config.toml
n_layer = 14
d_model = 384
n_experts = 32
experts_per_token = 3
d_expert = 64
d_shared_expert = 128
activation = "swiglu"
moe_layers = [2, 3, 4, 5, 6, 7, 8, 9, 10, 11, 12, 13]
router_score = "sigmoid"
normalize_top_k = false
routed_scale = 1.15
balance_loss = 0.00613
balance_bias = false
init_std_router = 0.0179
lr_router = 0.000318
n_head = 4
n_kv_head = 1
head_dim = 96
vocab_size = 35341
norm = "rmsnorm"
norm_place = "pre"
norm_eps = 1e-06
positions = "rope"
rope_base = 10000.0
rope_fraction = 1.0
qk_norm = false
attn_scale = 0.102
tie_embeddings = true
parallel_block = false
init = "uniform"
init_std_qkv = 0.042
init_std_o = 0.00794
init_std_up = 0.042
init_std_down = 0.00397
optimizer = "soap_variant"
lr = 0.00211
beta1 = 0.95
beta2 = 0.99
weight_decay = 0.17
lr_head = 0.00436
grad_clip = 1.0
warmup_steps = 200
schedule = "wsd"
decay_fraction = 0.848
decay_shape = "cos"
final_lr_fraction = 0.05
batch_tokens = [32768, 65536, 98304]
seq_len = 1024
doc_mask = false
train_tokens = 389400000
steps = 6034
dataset = "wikipedia_en"
Below are experts of layer 5 (counted from 0) of a mixture-of-experts language model. Rows are named router (the router's row for the expert), gate (a neuron's input weights, with its number), up (a neuron's input weights, with its number), down (a neuron's output weights, with its number) and show model dimensions 192-287. Each number is 500 + 40 x the weight over its row's rms, rounded and kept within 0 to 999. Numbers have three digits each.
Before each expert's rows: "gets" lists some tokens that make up at least twice as much of what it gets as of all text; "raises" lists some tokens whose logits its average output raises strongly, later layers aside. This comes from a sample of Wikipedia text that the model never trained on. Tokens count by the router's weight.

# expert 27
gets: "\n", "\n\n", " C", " A", "′", " B"
raises: "K", "=", "Personal information", "- Born: ", "- The", "- C"
router:528538548464416503552557530468479484566460494528538418498476516553486456542504450507495478467556500552390527562489470515469447503527495555497483496514420493420501452562544591446454524531437486436529488535455474460463507520452580430521505528499513484537527516477494483458496563579518463455
gate0:524550511489495445442466462450538529467427498530511513532458529450542567550482529545494461438523491520481487485531531468523498457477477474525499578449528485453501468492449565491535463545526445513495516495490555485505521485501494475553450511517532474482512443487400438471544558561491445535
up0:564598479453489546505415550436552477524501452491522484461457469524488494534511560440465554487535516527474530531526508484491439550470499482508457487464468497531484451588430459552519501449494462508514559456538475518421497460506533477491525442492491505520407508512487497499548426420520515483
down0:500551567521548523491573520532543433511522482477493439544444531510504480515527541464510506488502524544501475500530501539507504514567485407493436509490508504468522485471452446494487459534472529473564485537493463409417464491521536459457555478572447477461479478507479516454514463535485539450
gate1:525539531527452487546500523521532493500510499474487479518479475523490558544496476519502492495543529513502529488474446488470467533571492579420469489511486520498497520514509502545479494500498537515578476476538523458435463539507491426531544481537517485451476527523515524511523485557503437538
up1:496504539561494556540490497465551549455549542525549447481507473478471470445483503503481449429539442468497471443511542510476494470523438437526525478567501441474577577552502523495466523366488471519525498469455422504490435437475582518532490486521472465510458461474465440518472513499509501442
down1:540588537536493468535456512493532501523518527443522508462520480417584448525422418497554515486509482477496552452488507528463506485570558476532497554538493503532511423494518471465492475548472447474486509548477523428488507478484502491464512507506496480526487511521447536511492465503495481546
gate2:496551497551508425443549518480484554498529459517482480447462489518439470486435515508522496464494502459490492504442470503465403532489513525427456521528525507469531598507498495563515521545371511486523494504497595511451490494453513523518487566506516520451417487543484512488482488555507516477
up2:498575519541548498496541557507472464472525538524564446524531436506465512516521505552464478491505471533453471486514480537429535517481540382510440616517450497532492558495525524521493504501507458545522449484550466516485506482443570522524508557523476580516443527449465543550480535565472470573
down2:448521551550501481462464550432482502497467483415502448446536498411493512468400537485527476535477498456481469441509499537473492530521495378493470574494512597478519513525556535578493496500415501467477586552470485487526570521443509518520495471536462586488415502476445549550535498515528500527
gate3:524590474491429464570541541494448558552484475537512512473520489458482505534487524494516540493548550565482459521522451448485552573543486494519471542492500491527522517497523479496517477615508567504479490485534539499444569442447533467457470579555511513471500531449572501500471466514557524572
up3:482546596525547431506507483483479517479511516473500477508527565571488553476557440565511548444469545524535468481468481519488561546455495482535543461445489487516496508519479560507532462454495518558485537466530522493471523497479532387504431474520496424491538498542457469485505486523553493507
down3:491536417507521447529468545500562514506495497521532458550489550522377504546515475574546534530475537474471561505504547532599461525493565595527551494451511434446480488463485539427520500496598522500531455508551500451498507564465452485484523544473523470568556482449481490486469449530552508545
gate4:488490484567442492466509525499518481496471489492481542489496538503460531550531478555503513490514469463504480560503538523474498554517486505444583482598529557503480542518567555551508526530478558512452505494455495446559427455432464465494542537519519473390488488470549515435509493447399500473
up4:512486541482508487502500531502504486503492413512467467419539485481528498524466498464497529442504487481542457450525528599515457487561478526417519548462512473533547491475454474461490496502490531495513548431588549481579552588490475533537444482585480499511471374517454468542513452512540474498
down4:469515549506484423480553467481419514550475463492472496528521484461529441486586491452507471450473536470511533471494558523432494504483504528490508510527554492596483490511558449512420488457491493496439460445486538529544499492572423531555442522421386538484436486544485523524541477489410513495
gate5:451513497544454517466509524456468551533516508476537478531488450514465527486520570587493534498551534476431457509550496440497513474511509452547459461475461469488490508516544548442470502494418425494584476478478464489430549522454506450491559528525467540465501483450585491509503458469451474479
up5:448538519535442459479563531507456443525472547489519474501455445515505524431464480495484510476524494447436444543519587546472453545519430555564412494477462427447485486492488444470517510549527494502507536475504484482456483568489481453464519484538464542474467545518508476522470433506484480509
down5:448504564483579537486548512431508513534471556525534525507517477499523486516548491539514571557446491475461504523581522514517448501528450568463485519464529468470550445556529455484451502477505523513524587443591493553495487499487498497565491426471444487489509525546432534504519428449568439522
gate6:471482481389523529498487530475468505444578489477506472527498435542447517473572514482516491426466549502506499571478553453474433537477518491497434486479511484480551514508484601526457561439427508542514522488439426470446455538480488455510591473416532518479486596437451498399547519564458470473
up6:439500484455514539461528468489477479497472575569522490514479519512495467528461478444499530472485448487540445518484495528513412504528551504446507556459506540414521431520427480476484447486484452469453508488558530504543541513461505560489519509455509480545520530507438487492526536546475532550
down6:514469483470503604543527533530491540468543465480459493465504417502386496492516520540506478580588557479467521452472516500511497557497569482528525500493556498450484449546512567480473442495509413434581479509532546565523441496513538503521447529463558470544509508425418493444482502511451468468
gate7:476509436498460511516562515522465453532543487521513551458517480530530499497526521540528549544513433556420469513518498617531448489540548530433543568516437512555557485459535582476472480526504480520471510453532535499546465536528609439625522480486473439508495476472461506526440473527527518517
up7:474452495573501476544565506511497451448491403475446485493477548488499432526447468524548523508525475475506458571524551405557482511468500480498479578515566584491445437451536502524539484536527482517432526503514391523541493492494502511544453540534424581504508493480498475480548520497525510522
down7:498537491529534496502436472518545471562466481490499546454509527534526517494507503489504498555490495496495534514478454575475536530505542467554489550481557501519510467478509566547459536502419453507457502444498450557404491445471567465489502496490541507497502505498423507494457414458603515494
gate8:489465498561439491500533466491497546524520530478463504554501523531511460514528505536475534517484526523491520626494555576592497487448460474482389586566461530489442527506495539519491568550465473458540509458471429541475516564511508513516441502485476473494507505515486460483534477496516473511
up8:501546479506489455523468512474557519550478536469568490454471473560444527461460458545503461535491590570453512430469445464514459482470517470531535563470528550460495453441552523548488486491497565487477485375514473507439535500486525483492492535530469521490503540561488500575427550529524479417
down8:557493428459448536433544572495538453559511528575468481488509435519502486521445545505529448482474486538452515444537386514506553498530501437569477432518464471554489499500475511457505430574560488460510531501463465460530493544546485493505534468496515570491537557446494508514506487554559540524
gate9:553552579577534429539558420488552484456553546495488445515498520476454494502545474534488492497479535476481480502449486486464473472487424411578457432471446530476485548554514575501516487542517464453530501577556532445459518443485528511484531581482511509506449490533475512448533473503484510492
up9:541534447491486514569495509499454485501484544501525485561501519502554583452580546509474506544538620551537553507408473492422634551517473534559536507531487501531468466515486464491499472527500480489471506450559482510487491442559461454441446510507489507545539519524498465524479455481520528489
down9:561487484499476445551542432529498474497476503529541517493489608502412524456470469495480526416522478545504544522516508504535493527468487478459523450532557459519489477455443423505528412521572453497489438408486508541522585508481420538465523453556420471513514483502563506507513484490546426487
gate10:495546528527424542444548480501434525536536519506490529527514519478497518536507537521541519473471488520509517509543496559493492466536519508553501470511486523489552488510476558420513518502539492514498541571529493490494575474510475567468543584377498482544528576505515500499520554500490554567
up10:479520539512466515532498552477500481541463444440467415507593471441520505516582462498500583480433553512555445455474497477500448521513534426430456557463487544518471508469520496548541442468504518480533521412443490509506410477508490432506542518531452484502479523624400447493475522460522519449
down10:493439443591482530488498513477522430477443476533467463467506461529570584450514490573440465479563508463592437469532514525492450397489510483422469502518533512475509461461436560528452467463467493514591582502483522464543504507454505458416507472460587490523518430488518454488582477508509537474
gate11:498499531549549503490560575484526501470458544552503459519576548463470542466519487600484509501511506482534489576575520638476482481483445462562474442477522526522513446535511573546478536508510500501437505518463523510500493527486533509486556531558529399428467497558592419450514493531455438510
up11:480488510504546466492462471440517526473470454468508447497508495441438530514501520551575488541540570462565557578509527528482538496522514452454539554439527498472470452549583499526555508455507523535478549540497484518493517485503546534448522489513469488532571595550533450493609491484441530417
down11:456501532524538480619499500504496492532553536547465526512467495518516488504466454502500456542531521593491557515485478557525505432506506476541542466505445511552554458499491555477452489482510518479384447492548478558447549454498543518460495488518559508513536537523474547506473490593481527539
gate12:555509513491550518480467483584487469507527479488498544514477563467544557542468508559568449575513502448485502496409509449465502517522570616521536447509531536505536490517485513521605482528481495478526503527498485428507499502513441510509417527554596469517585532484567470431475512461468479486
up12:498479495495511499478441573459516509521480468479564616477494479563539477436389479448502536511437517474466566543506498450490537504492458473546576479507512474447533507485480476504480541577479524527458459493484516428507572575535523488559484521431539504511471517457536577494538471515522496551
down12:520446543490442416537557555535525530540480508502505562429579473476568477497522527494472525486557442530469568528519458476534480552504484502493453422475514523473477545522445457500447527517500532469532494478436528477462475568488431496539499474458469482503526552502496600395521556531550528495
gate13:550491493527464547463534445440499512519431508543607414519536484532473526505498532575483509462482478514441538527495473510478449550463584466535507496519476573514507499504489519501516526470554516452539461500486425500491577565478501508464487445545512543519451473533477459489530501490523484473
up13:487493493515488552493489551585516420481485504541499512493477531509528493531532512458509496479460535456537487515507497505518530573591428544602516497490542554507448568507497466467483568429504437531534542505509522526538498472524468487479487447493465496510441505573488516430584478481466538547
down13:522516488602569492546549423523562510588492487466486488444476437525500500508502508480448472462543540527485474453484552500491468499548461574533528516493445462468471556578505502481518513521481511522512483453477470494493478474456480537420527540473463528471468537473442534527546529557541450545
gate14:444550467500520478542488504456494460540500562587561553515482477483587471553510481569539504510441429524539431512473456529507458449499593491554521566577545544460535491547505565457522478553484502467446459518553485487497522462560525443544504471454525520452356484501495529548523524473453487470
up14:508471491471438516481483493492466576493497529453538482530462456484493603486514474629493401497469510468475540478536551448487492522550507534450587475543472464518461518502515484535426511583476502542540502469580548495562547528392478465475504496524447493530503470474488490428485508453529534495
down14:522478543488428562478480481460427461451575403529506572503518535549454532520521428570467486454464496524503488512480512428505442498468585518418527502474474558461504541503547470535516562457432546480512573477456447430498444579481522541527488559535518501566452498501433594496562445448514440483
gate15:488504504440501460511501504434533476489595489454525491509441493449560466501505497514499546462562509531414469573507514578528461568551413520479460509442499540500463473431597495487512504464499520543481478504519486479486496520560499465555569444468501479479518453524500523514529495560539531514
up15:550479478573518485480525519481438483518453503515480522538494473602614553514503460472575415527462544450540562477529524511450579464398538487454526542503538502512457527507494450506586466515580473508533486505537494489465467491579470509478503543481522526521498472469482525572486461495492500514
down15:520431514600449524475502476456449461462439395512475475520508525516478526498544505476456549445443473473513481579517474488412455499485564474554546443555440555467501515430479509531576490571520504517463456533521481499553527455520473562475499508483482511457493434474481558474532500404502506499
gate16:527550496517495530487525510519507496517436476447492472493533496419454487519515527534538482459452563451532506530535573527527478421477517523531502485522523467483494501479430562515530365475459576548544503483501475490426467549532551488529536563455425530505479459521495473520534472529488559526
up16:441444460423506490468523517535530545540505575458561510537463566490580499532481434586524466542537541569411445542533507492529452473544524533511515504524469451434480467544528505433497514522509529492528590558506515507569510467443503487456507475518521541467515456510503491545489526480437471491
down16:541453540520479567463533562483463534521530573534532422393563543518536524563527456539544449589485475464420456489451508470463503484474480493524607519417518535402522481463520519462466529446543488532399497521501379487463538463464523472540473497494546525469451509422538556453420485497497534528
gate17:445583579551510535474507491480445522483525488442430445477487494493480499471560430554541444488457461504567452458491491478470446567515490481449464402505470483477527539560554510568517520426449474545470514521550496471527477446480556370576525507501516484442544497467505507490496518508502538473
up17:510570541485543467476511493458497515509531516478556544460545508435588488487449448503586509465528472520587532515530491494498475523508530455542511514527474481581530528472521500495487428445445461505541518586542532522517523469531520405537503487496519444516534468462475534424559507510546517526
down17:578552519482514557544469508539489482530487500538567502476534516475485473476501493457504414470501481536525513506438512506477497535511505489477474525522551501521576535453525443469486437487506417478490538458480567424511526613464478483490408480543523507554517444453505484462482481512553498494
gate18:489496475453442496573441514509541437462491538473597411493460475480421448559519458477510536520466508489460506533447519457510441472550527580487425510447508529457534524515527601464451463533502455472523512466475476487472473528497543495555553519566469487453504496546493490492520552526544507451
up18:518513500451440509488508514459535464522457452503547519496580515539412516495466551473554483555456588474513493473452473504497516504478555503499470491446535497447564515488474425509463534562496571433528539541448499470422493518523530583453500458544558551545540485526471422498556443484466505437
down18:582482490544560485484493565436594518511463543484479446536506498467476507486475562447510425506491496487581398462523471525445479506428509510503492479570543467547555571445563538483519557549560560470552518518554469465526524536484424507497599518482469502516484510539470458586537503469468565505
gate19:488504492623411449500568500529527470461528496526562460515524519421473488506557471558472524474532550543432532565471555496440568492510525422542451528552460456417429511474520517594569538505532481540507491425546537446479513506552544458525522485411525534491475462487500513509457514477513492467
up19:499538478508459485531444541545466500439500504537530472582487471475535476470496462442551467439506492533542474542438437431516521482491470473540503453467471475495475520470543506483529476496453465511461457492527568505407487514489504462516484529469492461490494487451526487469458502525493513523
down19:470409468453491518390458461505540500435523481500560487522462509450452526522502423559473508522510501510528533482430531492492575536462451512546486591458483471448510459537500489501514450485490514444554419492542519477568498412491512517497441546630426442444488470425518458520546454549468541517
gate20:506562521475420527477522474511486431549446496582510492486485500567458518536513490506493470504508463517474482514495471486476507482501545545506569533494392464493466566534519569508485527513500428537565487435491489475554457571546515504524479527511595496478509514480516486526466503498502488497
up20:466527556522520500539495483487543554463480451531480453461573455463501503546484506528474485510551525468471533536548532543503518514407531486529486492496530472493476458530509489454486462505550437554555529502458477453467481521503540463508478530580538490509476400508515453503490483536429437528
down20:514511435491528526487526550589470584427585454501557561527508459496527450474549514511483525483536476494520487552451513504499515464484541498590583495565551584450503503534506531432522556530486502528464495588425483508493524527455519517487536508536449507530540495515543537489485489532467451451